Experts of a small language model.
Size: 9 layers, width 192, 40M parameters.
Below are experts of layer 4 (counted from 0) of a mixture-of-experts language model. Rows are named router (the router's row for the expert), up (a neuron's input weights, with its number) and show model dimensions 96-191. Each number is 500 + 25 x the weight over its row's rms, rounded and kept within 0 to 999. Numbers have three digits each.
After each expert's rows: "comes after" lists some tokens at least twice as common just before its tokens as in all text. This comes from a sample of Wikipedia text that the model never trained on. Tokens count by the router's weight.

# expert 52
router:512523461511530509442496499482477489538488447468489485537487518485495486478505558472458499495526526483499516526520534551456525505499488505555492448492494529496540505483494515498510495522470444487467503503534545503506502505517523497500522494510474495507493502502494496498480508483489530528
up0:483504526507433471509529530546459527530505476491514487485489462472525513506511511510496485507500481543513501480447524516477514495488510472493498506468487516477486488500510508522518518525534501491486487526511498502430460448505507501506528521514437519486505485516561496507552488460511523521
comes after: " S", " s", "S", " C", " W", " K"

# expert 7
router:504535533479518504506550522476483471551518486493432491491509472488470530500489514473528537489499487502453508476491478466475522468470512498527521494533524502513510528502501481515579513439495487478531512506486524513524498443488500467494500513565524523484530511542490490468505502436462531527
up0:472507491502473488525481508429524489487539523500451459519522476476490518502498498476491528502518504475509468504514505531537517522507528476490506504483554486479452497523527507477466536458544515504510525475496524498509434454523489485531485525525506520539489533533460507517492480519481466530
comes after: " B", " C", " |", " St", " R", " F"

# expert 88
router:536510467489509459468530491465466499536497464485551482493520530523473542487512514498460530502509486454499528509532526518527482471534460476489533476556498479491508483533473494456496497534536507470520487515532460450497522481534479487517541502487509483470553462501514496503483457496509534512
up0:470483511495535484497511502477498452508501527504524486480457485470507521529508474473461497479511528527498508466511486480509546508501492529491476527516475517469506514497467543505514435533516471512535496492495466530541498476497547467510507516508526510505478455507522505496514538455558512515
comes after: " |", "6", "9", "4", "7", "8"

# expert 191
router:499556497509495520501526471501498476516464513501484495522497456503509517523484485441502521476494492526496445486522505489495481527513519484506510514473484515477502508495503494486490528464498521484503499491413503480527460547494506486475461488487478521536495482534494532476490485523519497512
up0:503489522535519485470498491472534457476481523503468502500556514501544512498497504486511538507517484447543489497463495461496487502513466515522497500491499458552497499472492557485513478467505485537459528501499496475456498509493483499511509530517462515476520465501500529504547471514493513484
comes after: ",", " and", " as", " but", " that", "medi"

# expert 187
router:495506495489514505478538487475500487533487479517495454494504466470497470505516507508493528470483526498532484483510538506503499523481469522556513463501474510521519453498512513488549462462487511486484483479496472512528492460516519468484492491510448494520519481484510481513489490483502539485
up0:481521492488453473475530474503532506501497554489495517433479516517487545452500497493493460507516477493485519528522526482521467493480506491504520525492482512495536493488519490524496525480494474528518503502500502506498550539507489473525494485519547452512496535550517491535495520479515475513
comes after: " c", " p", " st", " C", " w", " m"

# expert 75
router:470476474490534484456454547499483461491489515545522524535491521507497508477516535471497475506487442514482495495467519489517463496453516556497530506539486478482499539495474476512527510478488480500487480492532489508510525556479455469521520532498535505486494500543513534528543521530473519490
up0:491487493507513552487559498436525511489503530497519535559525459521466476496501485506501526519541450543463491484491542518498476537522480477496521510494522477542457517508510499493480438486510468504502526490485477468481496455495510458508519555528514521457506498517500481516445479498524567467
comes after: "\n", " |", ")", "   ", ").", "|---|---|---|"

# expert 150
router:484522547520475471524533501513492553548479528449526511478516497471524501521511502509487462520531524510497533504455469490520507509534486530520478516447527513461512542529475485472485489503494463494508515533516530509516501522532469472528486505485532507538518530476495551528505524450543484534
up0:537513433523511490504482468506518530490493514534526493530496483501454478513447531521459495472540496476528487550494533490466479514485475484481506519485513517490506471494516480495507449523517515513507540487496444510460498505509546485520515516462531530476498510525506521524511489499518525463
comes after: " of", "'", " in", ".", " to", " for"

# expert 181
router:456492509441528479483521496499473509506503523511476464510535472550481433496501536457491515505498512501439509496496454463479514504464475488559502540500508520542491535548507472467467460520515528502500484500519478466502502529496525535468463503527495512507543500538487483467484464535496517512
up0:498513492502496480516438518558493526499489486482508532513495467458512513510508478491476516490536500528502504493556489520498490500544501511487533551498484550516511537515516491468506527533506498489501540450498468495515541482530491506520502499469471520501532431497471508498516515507542520543
comes after: " M", " |", " F", " (", " m", "|"

# expert 149
router:528472495490527480491515484530551459523487477518456479493516540460525477473524527494523511486469523493525514470524466476473564478453446527526525513501499529518496479503540531467501460530468488491502517469553521502480494501481555518486532492507488468505522505520465529465506494465476514468
up0:491457477485511487523518526536488483516509514504514448527499477467490505476509521479498499521510487491494476501471506489480568557495520492532478531498492455504514502483473455479503497517544505517518458526517512499484483492462501465447507511535465519509508492515473484463543488478483518515
comes after: " M", " S", " m", " s", " p", " P"

# expert 156
router:481443510482495506467471514495486527501473459512470538526494510474506533494478533534482479482497496527462484489537503537511499519494505549504459527482499522527477536508489509505512525517499529500475461491505559491476511456501488451450496473529541486516515517539489531472504533472514512475
up0:515548521478514501496515521501529488510487503518484507437504515472499522518515521528482525541521505519512516513472518479484517515533513488497524485478474521486480499499483475539516527480511502506542504500487518498497509512500467486529499498510502459453507509494539511507495482437430508521
comes after: " ", "1", "2", "–", "3", " ("

# expert 26
router:496490484505517512506527463539479454517501487484516465477525546492553458487498521487545519523492477460509486500497513499490495507489491497503487465523477505490488486523475507483585440508509501481493487499502509497476490465500498476524487489501482513522518466464497538448478456456518514530
up0:483504455478507515500503512548530495488485521503469473474489540501551506494441481473485509518465501500505477512531504447528507455479500521508486503488555504486543545479525502470519506432496514476476502530502490522519492466516498481492473468553487487503489476511465510483546537459492453512
comes after: " H", " R", " C", " G", " r", " h"

# expert 31
router:474503487526512500547489467511527491544472457461512479522517520518498475477491478510506484467525474506561478530478484501499507495484481513519493508510499541479492495529493491518486550480520550510452512477474478493460529538523539487506495486519552509480471508525507525507501481455518475471
up0:469504523495558494500480500521502487478516534506491491553450483544515495475492525510509514451482525484508481514474518510493510542515510517542541497480502498487539482491485506540503500488519512496485492449550518510536479506481495513505491538510497488472540465557507494546474504484475490464
comes after: " \"", " |", "\n", " the", "==", " ("

# expert 159
router:493530486494532489521490515525490502521505522512518529533531490484509515462504462519461539499496495488529475516504515490469468471438468549503500444478474483512463533529526461457494463478532522544495509528530460489521491536472524469507474492530540449485515494532477470462511503474500550547
up0:489487482495458506473455484503506549491470526493464528541502506510475517499504492524511518513509506548479513519495506527464521491450452489526434435481509454505534507524501499480511503522492510489505516520499516513470503508510529472542475554522546478523506474483536512492541513550515495495
comes after: " |", "|", ";", "N", "5", "4"